Weights of a small mixture-of-experts language model, trained from scratch on English Wikipedia: 13.2M parameters, a shared expert of 128 neurons.
Below are experts of layer 5 (counted from 0) of a mixture-of-experts language model. Rows are named router (the router's row for the expert), up (a neuron's input weights, with its number), down (a neuron's output weights, with its number) and show model dimensions 0-95. Each number is 128 + 24 x the weight over its row's rms, rounded and kept within 0 to 255. Numbers have three digits each.
After each expert's rows: a language model's description of what the expert responds to; "gets" lists some tokens that make up at least twice as much of what it gets as of all text. This comes from a sample of Wikipedia text that the model never trained on. Tokens count by the router's weight.

# expert 30
router:150133057113157114080119166089131158128135074124112087153137168141163138100121131109120055107118097115129159109160145126146152120141144140146120084144158144148144110096114101107135130165139115159102119109146144127116114113141137151140155094105100099115120096112140113110125159149138141109
up0:154121105124127098127148139148139157119143104129125126135151155153093126132173096123110109158150107171138145092164118169164123137131142107113124069159148148138125092115155120111100171105101135153102140127129129149115118116110134161147103077119165199099142122128120142169136140117120075099
down0:145126149126148119115133156153085155112175145154116124170149110130125126064119122139139155127106116163114142176153142110139126117089114062148124133141162110130096128154130122182127102109096132148139132139148130150123151109138142147152131077138124140157145122058162163141164112114138106146
Description: Mid-word "as"/"os" syllables. Word-internal vowel+s pieces such as as, os, us, is, as in incre-as-ingly, symp-os-ium, phil-os-ophical.
gets: "as", "os", "us", "ash", "is", "hel"

# expert 23
router:086136126131126118125121152123133098130115099131109092125149134137152139114123112162131122115170142126126120125132144156137140100098183148163117170111206140123150121095135157159156144157126116158132125119113151073177121125138159151117117134154122125103053117121106099157113159155119163099
up0:127101173122106107131115101116117093130151104133154115152145125141160153098111109161171156163128143099145113157132161060098117169123116137151152161132104129106163142089141145095164134126129141141146097138135166087113169140154171152121105133151160163113089138147130150112142127141104128112
down0:146166139095081096125127123095126131160094141120128164140137114126161126147137096091129116128116133125115167095170145114137141109144091147135154117130087151106147118153107136159117143161137085102138122068140100118127102103111093101153118125171099089082131153110156102138141080147144133098
Description: Final -y suffixes. Word-final endings, mostly y, plus ies, ty, ry, ing, completing words like Rain-y, destin-y, twent-y, injur-ies.
gets: "y", "ing", "ies", "ty", "ry", "ly"

# expert 14
router:103146085161167125106153136090127133105112083172138125133130123171124134154106123153161123118150123064147115095151128149134144134113133112169125133140116160135111135113102119106151166140121152146132129103134145071105136137120108122122168146101092121108118126173114105155099172168088117085
up1:122101102079127105109174152082166131094073084178141094132111133115145148137118130112149131125116122121121104130098129150090130125110130110112164141137121126098184104115132123086100173136099137067117118114118118109128117118167105112104193111145124145132121121121140119111122124114151152096
down1:143156131107110122114126093108137147110146160129128151135136136126125068170150161144145139090101145101144115117148150143122159152129106146122161104152133115113117140130118119113112095112093080150133136157093116172124119151095090097112091140110120140136167147192102178137103164121094092133
Description: Lowercase word-start consonants. Single lowercase starting letters of common nouns and verbs after articles or prepositions, mainly p, l, g, c, e.g. p-andemic, l-ooking, g-ain.
gets: " p", " l", " g", " c", " k", " h"

# expert 49
router:155106126166162133137155149107155135125127115136109090175146127136133100090115105126111110121116109141167092125145163129166182112146131144142120127140128140110083093059104135108133129125111117150117100110157191133123109138140152152149149132133083151180087116169138102137132127133098135107
up0:151167156135119100124111117112126127153122142114201112119118167116068091146104122104092101170126138116098144158140134134102176102143095122119136116142143134156133108135101140090110115142132149160169122096115121116131124107155153173143089156115079116139137094168116107139127122144126092104
down0:146132069165134134156113170148117171116130088171145138167104126127147127153092139114158131119124111135111087117156139159095140119159123127151146130149127129104162130098136091126142132114150109147096082145136119137116083146157145112120137085159105129157143121091096126154160134165077096137
Description: Year digit chunks. The last three digits of years after a leading 1 or 2, in birth dates, ranges and tables, such as 1-986, 2-024, 196-3.
gets: "021", "019", "010", "022", "017", "023"

# expert 19
router:137125088134158099117115154071140148130147137150117088132133153144141143081116094123126109136142131147125169100117104150111134125123141174151099089129154183099104077126127145139151150132148109154134116126107166139168130082138127150110164129182139104116091109119095118125107183143127135133
up0:096122149113126136074128098096165114113120140119140136116139143137118176060152127161181160123138158112151149146135121148083149120108153186152116106161140126112128105146120135113129143144114112139151130104165106106089107126111148090117138104118111101136081152061141119126135151142104127133
down0:141108183129138140138111134130140088141149165136125130096125158129153106131093100106142117171125096158107146104099138115148138071094161149159133112129169113117134121164109123172133140066113138113163106122111086161129139111088067092142156126127148126126128127139151118107148151117159127096
Description: Plural and -ing suffixes. Word-final inflection pieces such as -s, -es, -ing, -ions, -ents completing nouns and verbs, as in badges, listing, bands, derives.
gets: "s", "ing", "es", "ers", "on", "ed"

# expert 15
router:101152134138158098104133159120146131094140112144085094149141153148162129111082108159105095117122098073114114110157171126136147133151151131133117101159135156118109117101145144130105106145113165141174121108153154126143079112162134186138156124124110132098109105157103118127130134132100185108
up0:109111124130124091096141122137118124088127123146113111081100175139117098112129100106112114102127093131121110106149108133100107148135153098114149118151137117116068163102133155147134139098129148100151114129152171127102122101127200112115053143141113134111097112106101124112111089157135110092
down0:143128132144131156145113128110108137121147119064121094153152154116148150118091111125150152134084174151102114114124140159108134118111160088125144094113117149131135171105113097160114103159083092154111092114079103112112132136134132126120124120058118155131144158136151091111089155133147105143
Description: Initials, periods, names. Periods after initials and in decimals or list numbers, plus first names and months in tables and citations, e.g. J., 51.37, John.
gets: ".", ", ", " in ", " $", " | ", " November "

# expert 60
router:089080093170124115083110156114134129115110100132102138134136154134122099150109110175161126126180102138118140107169101134156117158130162100134089118110121151135119123105099149118111136157132154180148105135125155115169101101153155135110098146141142116143066127131121099159094125143104143102
up0:052103098186163161100112122131139096153117149151104176139111128115116114115091098143169120086178129140142140110158158100165121156188143121136132109103112146094143129084144119114137093143123106142142111129093165130154133144110112151113116132096114119134150143127120139148122126128135110112
down0:106132114085128099171150116110157145128058118110124125128161159119129167120125094099095127122145139145131098181132121131120103134104099139190118091174151123134145144115135080157088141133115121158114102119120175123133095107082125138167143128146159123122136128144111141108144159113132148095
Description: "or" syllable after consonant. Mid-word "or" and similar pieces after a single consonant, as in t-or-pedoes, Th-or-oughbred, ab-or-iginal, curr-ent.
gets: "or", "ier", "our", "ure", "ors", "on"

# expert 0
router:121119120154129130158090153128133171122124099134104127142151126169114154085094082129153147093130137109177151146137162173146143148109135099182118118138150138088089136110147153091133139117106153172140135116124141107156127119157167135131138131175142141134082132126117107113095104181105113121
up0:175122136114092125137136176174131137106086133077119145140102104095125098132109117120148093110154122129144103146115138137128107116153117103174134138127112146104124124125101161128094137165157149149123121112125161133171167150148084139126148143158104137147091095077082113138130173137094102138
down0:136141139157144134127176119100178175119138118093145122133129093157127098101101134101126142151137123082154123133098123138075123156138121145129111133074132130121131100161133154140133113105128099142074161086113128115140112149128169146152130147160142130120071157132087124143156150090136175128
Description: Word-piece "t" fragments. Mid-word "t" pieces and short words like at, open, left, right, as in Ul-t-imately, up-t-empo, ethern-et.
gets: "t", " T", "it", ":", " t", "-t"

# expert 27
router:119164136180118087108123146115154101101158093136118116143168132138136127102131073101103139124142134091160134082151178124154155160156137136132102103176131142133086101128151151139122113134116122141172135130137147106125115093139169156093155161108099120142085099146132141161111143139109122108
up0:100098110119106078114126112073127095096091131138104136152171183130124106114158111114134147179124155155109149124137162139088110165137168141141147112116135130139111093098164162089107171142122125137139125107137159117094140118112137125142160126146127115159129111131117144095126086127185144124
down0:101149146133122090136130118092131092124113167087114137141158110096125134177073168125130181102078143156141130129105115153108128156159149179100148097141119122101091170105088168126129132126149107123156156103096120105120122133139140110155114120129125138089098116150120108108160118107130134102
Description: Capital letters in acronyms. Single capital letters or letter pairs inside acronyms, codes and Roman numerals, e.g. DNA, PPCLI, Louis XVI, team codes.
gets: "N", "C", "A", "D", "L", "I"

# expert 46
router:113154146187123088127138165131151122098133083114117101140136151148178122104124099149088128112131119075142084125128147108124129161156150143153125120149113135109111088070107109114137135120139125168158143122161124081155127120146197133131154149105094134171142111129152129126106140140115117128
up0:123109129131102160171169110143141127096114123137102121105143135123131142116181103123131156116087130173151132118136102132128139150182135076125119140125135144127064120153099109122080145116100099115161099102158131091114139121110178143097107129151139101160150089122124114105176144161112119121
down0:136128145146169150142120133141148100126161103102139149116089158104130181124142171073113124137136122169147142192143118134112114086131155097130091136182105111150134133140126127159137134102142128139190156153167132084134104130128116130110115189125135099100160137124127138119128130105126116111
Description: Single capital letters. Lone capital letters in initialisms and names, or opening a line or heading, e.g. A.P., MoMA, McKimson, Dermatobranchus.
gets: "M", "C", "P", "B", "F", "L"

# expert 38
router:115102058129133120129102129114132145130130109129122119143158134155158087108128127128153126160120089126136122098158126132162168169146116100114104087158187182143113115133129172130114148133094130164105133101117159148161161133162184128148129085156129152134141118100107120117125120156098113143
up0:148125108130101170112127159089127133167155141123106121130137062139132106090139124091087105141116135112135103137168166134152097114111148137103081159165153091110129137135151125100100165151145113147144122158116141139153119183122130118167136132150136117132136081137167088120142140160104163118
down0:119128102099103117178147122170153125165123147157115155149096134119118140128125115103093129140147097145158110144157143109124151128106115097142112109108134125093084111152113132134109124152135124136146148146158120140087122107121141120134117087095092117136159095125117144118056152076124137210
Description: Mid-word al, it, ig. Word-internal pieces al, it, ig, ir closing a syllable before a suffix, e.g. hab-it-at, vass-al, olig-archies, leg-islative.
gets: "al", "it", "ig", "is", "ir", " leg"

# expert 7
router:111103117140154114142145136100139164108160124161097135164176142162118116075104103095090086129115138122141136120141131122115159139163131137134132161128126146095102101117110172149168092144107126157121141130102173102184108071131134116113135168151144151123115113144097095122129111142101148154
up0:116122151179106129098113103146109111120089107132087084099157117103165129149145118135144155146073138124129095146147116118166136135107140138146109115109176102118160107127113082135148113128153090145172123131176162127129120099106114100121171114121115099130153166148080137146107113150146120099
down0:107106152185129150080162105118155063127108129182101097106161142122134122131181126111159128154115147130155131138118123106144137096118151113149146133151152095132148070126110109114119170121159120133121127141179129164147111164109120159122132135112096129123112122162149140145127155120146131081
Description: Past participle endings. Verb-ending pieces like -ated, -ed, -ired, -ized, often after "was" in passives followed by "by", such as eliminated, toppled, separated.
gets: "ed", "ated", "ted", "ing", "ied", "ited"

# expert 57
router:132168160137122100113166150116156162117147126115077131137162171144142103140117123150121108106158042125140142132151127154131142135124129147162125111117128167129111146093156163143154139137117146132171121130127115101134122104139148174177137168150089152136137096125093096142117117139107171104
up0:133134126164147096103129106143147086168142136172138112121101130121125161073098088178097132136109155140128147109158093149101131172134127137141114096101100121167139129096127167107092086105111084092132152124155114126133157154114150130122143154134107153115129144130153084106155128155122095111
down0:156144143098119146146159159144121140130141158095115116101134110170095088151170104133103136125124120111143135124130156109125097138127112153097125148121113112092184136150155106150153168152110153094083119083130099125082099081131132129156189123140149148120133115130137132104112091112140178116
Description: Name-initial words. First words or pieces of names after commas, bars or "of", e.g. John, Frank, New Hampshire, North, Carmen.
gets: " John", " New", " North", " South", " Ed", " William"

# expert 28
router:126087147146130140074119140078148123101156112164145092132130129128114147120093138155115098174130126113159097084124134117154150118136191122158129116124164170109107086104108125108154112130099167146111119110117157124174109117185128130122124136157138128126139106122166131109101155158133108098
up0:156170116154134142112112118111117120130088130107160100163158137137135130169095115153131083148116128122166148116122119184129165118141159088138143116151109147087120141111097162093130113106160118070132134114125111123127144129132122074155155126139124148117071114134126137090144143191136157137
down0:148130135178142172145139110174143194163137122094138145103137133139160143134140144152131186102120143088143150139090098112110167177114138168137125152134146115140136140115130132147131127108183124150155111119088142103144104129147107161155116128143158131109134118109102140172140103102126167147
Description: Single vowel pieces. Lone vowel pieces i, a, u, o inside words, especially rebuild, deluxe, and foreign names like Niamey, Cuauhtémoc.
gets: "i", "a", "u", "o", "ai", "ma"

# expert 39
router:094120131170131129084121153105138166111106086152103080143155181135091148080131113155148147116147125094136105105150145130158120134124117138127108157136171175164116122100140136080159136124074103126144095118123150097140103091132134135137118109111087137132154098108129131113111088148136139129
up0:094075123140126100130099109126148146124105107165121070121113105138069140092148091129117147096131115128123130168141153106121127114131147155164148166124117143109125103131157149142163181173141114136147102132128159180118116115118152112136120140144095113160179163107084116120110126123129159118
down0:107134134084087137159143126119129120121123124134098177128113142117123131144131122104137118166114107182181134093135117154094124124139118131107096155102109124097126117117106125116112126115121133133089173086131168139111081139081174153104176127130106136146092096147118118123097156099125079165
Description: The piece "ar". Mostly the word piece ar inside words, e.g. scenario, headquarters, narrative, Mallikarjuna.
gets: "ar", "an", "ari", " on", " mar", "er"

# expert 51
router:149091130131126120126136142095172131120143122129108116154151138143172145126131123124116113143107080118171127094131160143129150179132111115163113084135123155100128131103142169137149096117078120157161105121114146118129129110144124184129112137152123119183137104153135115190096144162085170114
up0:100093169144117136094159108131139117121111150130130135140132166164124152171109153131123166089090095133175149128166105136134127152123100113118088114129148137111140110123138159156100156105094141098146126100110109146113120156159187127136152159150121173180154138158135115128154162167119132146
down0:123165137104107186148142156164091137128124148133119175080135161151139132136159121144124125141173073086126132167114163126114130137101114168153129132133127160112146131150162074080141143118123144079146087121124120102124134132088139134140134120102097150140118111116134123091153130091148107124
Description: Surname and place middles. Pieces following an initial capital in surnames and place names, e.g. Hitchcock, Williams, Norwell, Bridge, Rochdale.
gets: "am", "ill", "ind", "ak", "ell", "all"

# expert 43
router:098117083112132118140142134127127141091185111149118122151144133171124085102102056175139117115127121116110091104112137138114125146122128126115098107103130154142112114113098177150157141158123152136141125103127129125139096089130156148179169159111152164132104106138122074163145138143105116139
up1:117127194132111113104166109128119167114156127131170103131073145168128140090155138092155098137154089144159123135139094123103109123143134103162139105111118146157125117200125121084134135130147149096112117132152133137147081155129170156135131119145120138128123140122115154161124121102089170130
down1:119162110117115108117112118104107121138092118150103159190168109112096114153144171158110129145081170135105116135163150140146153146138121134101154143118131100131134132110106111116102162131142121134163142125113117170123174135099113076143144109096139079157109147168149126133157123143126067139
Description: Determiners and possessives. Articles and possessive determiners such as the, his, its, their, this, often fused with prepositions, as in "made his debut".
gets: " the", " of the", " The", " his", "The", ", the"

# expert 32
router:097106131106163121108134149100117102124170079157123127147128127165116124137064125186158131121149105115124118109132128116142107120126174122143079110174135139145113121121126126167132135132128168139145135092101146089106151120177164129129158105105098144145151083161081118112129150139106139149
up1:101143083147129146173102106129118134125105118146123127152134127124129099126117081176126101138169120157129097130162108134116143120115132156137109160122121101084150113124137123143155145143144136100162150137150124181160117141096182147166149117122127097121113090082137104100154161097118098187
down1:167086192152114118064126083129145086142139124111126147105106118133110151164096162120127127085142141138087127157105157108132105129110137152120143132114130118146088148117134133095126111139105129116103117171141120146102128149090125097104159159124092142123122131154092143184102110144115142089
Description: Initial c, s, m, h. Lowercase or capital c, s, m, h starting a word after articles, possessives or to, e.g. m-urderer, s-urround, h-it, H-ip hop.
gets: " c", " s", " m", " h", " H", " M"

# expert 56
router:139116114122154090130118178105141129095130068137109108136148159153159103092130109146105137122120124115119114132099138121166139113142138170110073086189168140151131083083149133101120107129111122153154099122156146114139163112140151138115185105137110129126136087146105111111134133147123155153
up1:120115131152112112128147119162139081138100148158100165145145161134137090113125123143104171094121120153109124133117098098142119146125096153106123144126181111082178108067123103105087122149142139128169158121147178128125107114139141124101139143141113086149107094130116098133143164146125119173
down1:151172177125096090135115132126098161123132110122140178109136118100130141118103141146109157089102116141124133090127084122119110115121132151112103175110136098163150125168192129118100108124113120099142077145139119126142119174160123100121103101144117167121139095153158112122121131175142125161
Description: Capital S starts. Capital S (sometimes s, N, B) beginning a word, often at line or section starts in lists and infoboxes, e.g. S-ervice history, S-pecies.
gets: "S", " S", " s", " | S", "- S", "s"

# expert 37
router:155128130104132127083143136119156100130177117099105115138129126126152134121069106156128078146135112127133152123137137127109149157146147150139123099146177191081095078095116152170125122163138144149156114138134151097133131111150172115142164125165139140093107116139125106125141177133109138148
up0:131132128143073121125140154110153130157102139174116124179117102131134156134096087120106155150074094173128141163129123148158127153098143113152179128162127128124117132104098085116139108125131138097158182155109106113129108134170165130122117115144169134109141126140129075132149147161131147122
down0:096124147111119131079143117100110151144103175170155164125086092085168163148118141151101108109153128136163145138158098145171132127150099094123129135140099131143115136146073127104168084133169175114116135166115116141112142150105103125140124111111130129143099139121113149170133126102120104140
Description: Short se/ne/me starts. Short word-initial pieces like se, Se, ne, me, Th and pronouns him, it, as in seats, Seeds, sequence, Segovia.
gets: "e", " se", " Th", " Se", " ne", " him"

# expert 12
router:082111114149166096115167190095132110104119119159134103130180151131137123128127107139170127153159145151122095123131110171126120136139147138135075122149136147117092119129157162188137153134070127166126100104137138106160132085138114125148106140145115130127143117137140107157080139133101136126
up0:083112161153158116110143138154116137134115118138112148109129122111118087120056094154161110142123122098111134151151098112150144148137129103119104073101122132142149131135120150122092124124099143139063132123144129134149088128097124189123102103131130111135155103116148155176111193139106123130
down0:135114087145135132124133140148109157151083081113131163128133167159134146138095165153174128135108093139154110102174108138101063128131107123101121121144126092136155111140163142125155132111154112163104075126125129143168100115140132119138129104096130127118116115077132100116114154104126069124
Description: "er" word endings. Mid-word or final "er"/"ers" pieces, as in Clos-er, mis-er-able, Switz-er-land, plann-er, wrest-ler.
gets: "er", "ers", " and", "er and", "er,", "er |"

# expert 25
router:127161129123136099072107127105134109116184119141100119133147138149161137065101103135114121126173080110155127132140110168170145178126156113136093130138127131110089119099117179127108144124122144131152121115150140130135126117139162136154124146132115144173119111123103087145129201120105133111
up1:121160127135122107072141130138115133132136129154132077158121134167141096079116103139129138092146082123135114146131149167202131102151142108132118122097109108119121113125140154129118101101097103121084093122086134148133112126125138150180139114115153111134116157112125110156157177137099149180
down1:116139159135119152136128158130158100139111156147139148154108101128149168129152109178174165114127098160159143101093118121117111171117175140121167135126138149122127117107117089104190156101123126139123144161152101132132150119159150113127169160145136104134142113099183172144090119141147145132
Description: Arts and media nouns. Words for film, art, music, albums, books and awards, often capitalized in titles, credits and award tables, such as Film, Art, Best.
gets: " The", " film", " art", " Film", " music", " album"

# expert 18
router:131121166169177105142119136094153146091136121151124089160113138156107163116112109138100102134098112100164144100093155120144190138106103164180124125148137164127074114103113127131129112146093139122104122104155128119123127143156142152119177139129132121142142108116086127138108136180114098128
up0:114078116165146157155140109136152116145141134146154124144139147158150180101148088122123122142118092166137135167083157104118150155120133155141124130128118143103142143110112132166160133132084160075121092130106124150110113120164138128158132148092128096167155105143166120128108129165153072122
down0:114164107157100167125171108132134104113134105108110115112149131128114091109129120142135148148177087139120040119144132130142138163157182094108119117112121143161142167101120120119137105090124102123094165140108106163127120094118103099130144141139139126109092166102151140127129153142104170126
Description: Letter "d" and "ad" pieces. Word-internal "d", "ad", "pt" and "q" pieces, as in Bud-d-hism, Hunting-d-onshire, railro-ad, ad-vertisement.
gets: "d", "ad", "pt", " add", "x", "ed"

# expert 24
router:152138137138131118135166134133131149097140107112118141148135132147137146118076112143142141099183113097164125092142171119130139128119148125174113149111152175075127126099133189129162144128107129130148149116097133067114164081144134117084155136123101143133125109142139089140127168171111122116
up1:135129131142160126135130115163131125112132135167086126129105117104132123136152108161144168104117148103096125117145112142108136173113101138157097157138110132142168110169164192121090123132107178118116172146120157136093105091153170113118141121120145162173109097118137129166119136111080138099
down1:174171095124153103156165095151125096121101151174144160106172148137113096142098088104144166077123136108129113103131150128101142163120113140139151081129094121132123106105164111138154137108143125147136168164113152121104104121130122126153117117115163154110133163152123116082127113135138114172
Description: Word-initial consonant clusters. Opening consonant-cluster pieces of a word after a space, as in sh-own, ch-ampion, kn-ocked, fl-, bl-, Y-our.
gets: " t", " ch", " Ch", " sh", " fl", " Y"

# expert 16
router:119135096193141105106109145111146143112136116147142120141151161156133128154132115169136139106139072127154116108122154127148136116109130120165126091184175114144114121112126120164164140140136164197158140086175135108128128134163149144164131125113084146096122132116137139140098110166147136120
up1:175125103151135136137139093095139120085095146099103128137165147161119090088161079106162108127119151123169120092121116154113122082109173130150108165106158125148134153156132111078159178130107156155126118104112120151110097150119109115126156149119141119134144121118112109097133117136167129148
down1:140117152125111094142080114144157136120134069152121111110110160100166161147135146159140148162119093113127126168146155105109138189173111116125098128123137168126116148142148156125138104124165099135129144125139138118113094166153130195166140138138091144129159160149113122145139149134159142101
Description: Word-initial P, C, G. Capital P, C or G opening a word, often in table headers or after pipes, e.g. Popular vote, Position, Creative, Government.
gets: " P", " C", " G", "ac", " | P", "- P"

# expert 22
router:117108085158140080116115128128129108097157124190128124161174157160162073106142112145111136140150102134119141105088135173145144127138163119141112141123150120141122086111116140126111120155087122164137165118118152135126119083135146162136106139132076143165094122099122121123111160137135143081
up0:131106134126167076105073129137119169199143108116109098137131124135162103136145099149146125159120099141170137137112115107159150141098154161109133140113086104175143082127097126116154127136128125127123116101127140127145104106129128169178133093151162102113167126120131142125110120117091090119
down0:113171141133174163116121149079167123122122125125130130122121130112121124132103130104124093154131180102132059103114117138119085134142160105168140165125115142156132127128141155135122100100098160126132174125117125125074171105160104135138135106079168117124121163108112139161116121098135112093
Description: Institutional word endings. Suffixes ending nouns and adjectives in names of organizations and roles, such as Economic, Liberation, Service, politician, football, Management.
gets: "ic", "ist", "ical", "ics", "ary", "ial"

# expert 10
router:130110152149143113091121126069143194098112087179114122137149130136145149133119123162099103154132128103124099116088147129118146152158139132140110121111102120100101114087125130143150150132128144181118148074115145100170128107129146110106140170125117156175124145131096140099108111165093121112
up0:150115165145148131103144117140121089135124103092135103138121128141169187138138118133137119158127076119112161125131136101123135169105101125125118147126090123074084083143111095133123151127094128074134130102075163127121156089139140143126121136126084127164082115137102106107103135111153157125
down0:092121131093109113116114168134120092113127172133132129115162112136150149090143094146133143127108131143145107205164127153135161090163168102096106135152106161114120152115141142093164149120117127116087125107160134169105125133119133114162167112130105128128096104080113096126166136122105148135
Description: Mid-word p and f. Single p or f pieces inside words, often after a prefix or stem, as in wingspan, surface, Apocalypse, buffers, Affairs.
gets: "p", "f", " sp", "ff", "ard", "ft"

# expert 34
router:112120131106148126129150122136142154099146105136106081169167128147101134112099121146145076136130112126137122134112130127107136183170102124159106113123126147101089047132121158134150115135089141107144107123154136109148113084132198142136122128168135150144110099119118122110173152138107143097
up0:130123123131104113115146088122174103141125119136133119120094120186136106164160125113146101137085154106133141123132118126133148156153106139114147086111143145121135081126076107124146128094102144111131089124145176139134167101163145160142115084126106157080133100182104166143159133127142152110
down0:082130131119132114097089132137165125192177130146109086152164122146129127121113160104160151135127149085128115116174128097114141118101138114069119114121144112126132154130129148123155131135135189152128133144141108132134167121142085122178139147132142119147145111103102093105119078106123103157
Description: Word-ending pieces. Final word pieces like te, ne, pe, especially the teen in thirteen and fifteen, plus sold, gold and equals signs.
gets: "te", "ine", "=", "e", "me", "pe"

# expert 59
router:127137136132146109129178128066171178085161118143128100147165153157155076152080110135125097120107094132151124136152140131167142135136158125146123135107156140129124107104143125144110119150103113123130130093116148122129168107148125200151145114130096119112108104111107101161157093138115149124
up0:123106130155122133104122121119146151108085112143126140160146118134169085115085125133061151124129126146132104128184107130123141105114148146114104139153171129132100128101126097154154130129090079087169154096122105139125120163116112090149164095108114099131120130131074150178116134124142113104
down0:136102127122151125120120136147121104137190132137143110096124157079111117142101140149164108150145106133120102109136107116132084121094079161127129122136084147108155155134114119147117136122123153144104127131100170111122152101111149170153127179126086143176111085146115148100114155173178115151
Description: Location prepositions, directions. Location words like in, of, near and compass pieces like -astern, -orthern before place names, as in located in, eastern Utah.
gets: " in", " in the", " at", " from", " of", " near"

# expert 29
router:101143146157149135108148146119157110060137081130126114153147137141147119141126113188158116123118109099114116126149146158154166175174130108148105114170120143146064104078125150135141122163088123157144137129123160096175115122143133154134127135131112129109112095149136115140140128137102154102
up1:128132124129124128103120113124185133160130116121149133161108105089120083148095126155088081121119083128174164100138091108079154131153080149127120106119131156135157138151109105112065140124134118155118118096146135189092131113151123155110142114109147143132123136136132119142131126162087106118
down1:130156147128179166120149098131151124127154163136129148127098121134150103135116183101093114126138113112130173087140131128134135085110103134110109147138055194080120139123121119148164112132087118119088126150172136129134139121150145139108139162126092128145122095127165131124116158137136101112
Description: Single digits in tables. Short numbers, mostly 0–9, in stat tables, dates and measurements, like 1+0, 2.9 km, 3 September.
gets: "1", "0", "2", "3", "4", "5"

# expert 58
router:167167094162131124111162123121123109128112112124103129171156138145153124127128125133141118095124087101153145098127152130157163137134107106165119119180160133119127098094155149124141149162098106150143100103172136107107156126116140180125120160147076103115114157116131080151090120183127124122
up0:142130137084160164118142121169128099157090104126106093178164168142146138110115145160115155160090134136131145128127108165088129126096127131109078125141142132139115118121106099133099135115118126172154090141117148080148101131133104168149091133112135079138121142103158101157109147156135103150
down0:142104170112101141119126098124102102132123184151180127129107145136150112134099127142128153144130113134186112138127138143167119112190134108127101192145095112121135148136123134116134137157120127087124133155168096156138157149112163169125123162152129172085107128114120124105147144134159083126
Description: Common short word stems. Short stems such as art, end, act, form, feat and turn, often inside longer words, e.g. Charts, smoothed, knocked, stages.
gets: "art", " end", " form", " act", " play", "eat"

# expert 47
router:157101138166120126101127144101162131115125096143125141134132138134130134138111132144084114103181084097108162128155137128148157147118113133143115134136135139072094143109121115173158109176114162137157148110121167103153150135165109131120112130174088157145116154161153086162114099173121159127
up0:149134139146145168139164124099104129128118081110141137152145143142132133136095130117162097136166086137145167102090105144152140118133142088150143131074096155116088086110195110115126138140133183115119147118122150123160110141157086124123111133129104143155169135125109117143082116093103118127
down0:134140175131151122119144100130152165100181160106117094113137152165143143126078143105149150148100117172114074130097131141097167122132120094162125097138120115128135129142127126116148131108153105092105142126150165110146120145162084157164139170138166144178139116107127157156132140119154144123
Description: Verb stems and particles. Word-start stems and particles of verbs after was, to, the, such as ab-ove, opp-osed, exp-ected, imp-rovement, out, up, off.
gets: " out", " ab", " up", " off", " imp", " exp"

# expert 42
router:092140118153130140107155147119152131106163104149109080163159147148151114126101086165110113100130097106122114123152161129146140169164131148159094100143133158103100094090132141138130117149142115157129119103154185117134114116157133141115172124120097148141115096151086110121125168158101136081
up0:149159152124159102122127106087139084116123120172134119131122137185091147128123088132134087146150168093134173129125146108146141140123124123163136132116126118138154119087145107089103154142135112140123116155112185104116144138138145149126119135076144100115110129146141141176134070185156144124
down0:141136129155132090080119130142141171119117184121115106145138086144127087099140149139140112101160145116155139107130139120138155101127086141138181136151137133115082111126143133100077159162164139125158169116125112161123172147167148151099122120126138147104135138151130168180095120126104120124
Description: Percent signs and units. Percent signs, units and magnitudes after numbers in statistics and election tables, as in 23.2%, kg, km, million, p.m.
gets: "%", " |  |", " |", "% |", "% | ", "0"

# expert 53
router:123143118149164109107146162105158136096160093148096107156155170157137125136102096153137105124155090093129111104142159141155153151157156144156101113150148158108094092092129148147142109151100148158138112103153161098143126112168150158123155141133094142126114097155114098139112146165097139105
up0:103135154143092097100094119134128145104111092145162100108156103158116119094107107143143108132122142165142110128135154122161128095123162153165163100109116130140133081127141120158133152127159125149122106130145168119099152099139166187093121090141104162108096105129112156086143143114081136105
down0:172149129131104116127161145133124123144179153118104165126157138129103183141111149102122104135140130164142128135122167068114100128154126122147135147089144177099095131100115129088149147123134157119110108140112065122118157131078122118169127121127135134146164116127161085149127120121172158127
Description: Pronouns, born, table cells. Sentence-opening pronouns He, She, I, the verb born, and pipe or comma separators and numbers in tables.
gets: " |", ",", "0", " She", "2", " He"

# expert 33
router:150144088162148096122118128118112098096150104157108133140137188154100095163131122140145118115151124160125146063130124123153116113162135155141102104193126134146100104119107147116158115169093157139121087120154152137135112099177175135123152120124087095122119116134116142121107149129128153124
up4:175143102135128138129100122109123095133160104130064161142091131086161083108138154123079139167128160124129163129150121080103135138128144126127115142139137130178137135118114155139116143129139111138133109094152135124141070136148118157144141121148117130164146150154119131161123117195172156107
down4:102153110138123145126131125125162123077185124125102112110172116107102178095088105138138121142151112109094143104160123104100153154140120155178173169111107122125172155114102119137119136110161111113106151117144151138124120106105160115120152120156125143100137081120131100145090158137114171146
Description: Latinate word middles. Middle pieces of Latin-derived words, often before -ation or -ed endings, e.g. experienced, necessary, unincorporated, induces.
gets: "oc", "uc", "ut", "enc", "anc", "por"

# expert 5
router:100112140167148156132165156123153113093116084128113107153153125142125090145121116118119129119116136115140104142159131130152177174161121146159115133195147121157080108090127125110141115131108110167142138132129187119142131128126143160161141144107122157133099108154125091177136138148101146079
up0:116136156151115079143146141123124133107122104149103126104144075142112129139129107093114178095095092185143134109109115113141112148133083148130124120132091156110138143131139151136172150132154165085136115106135190119150147125104110082138113131112139163081123133089147123164134146169123118140
down0:095143115136100134142143141137064110128155131097096137119090084128102110132162142125079129119133097107161102107140065116146173143122128157140106145143147116130148109096132098136143112146153119127123110121149160124100154093106144149140138153088158151131150159147155184141104110091149112162
Description: Two-digit numbers, ranges. Multi-digit numbers in tables, scores and ranges, often after a dash or pipe, such as 25–27 mm, 45–14, 58.
gets: "5", "3", "10", "6", "4", "7"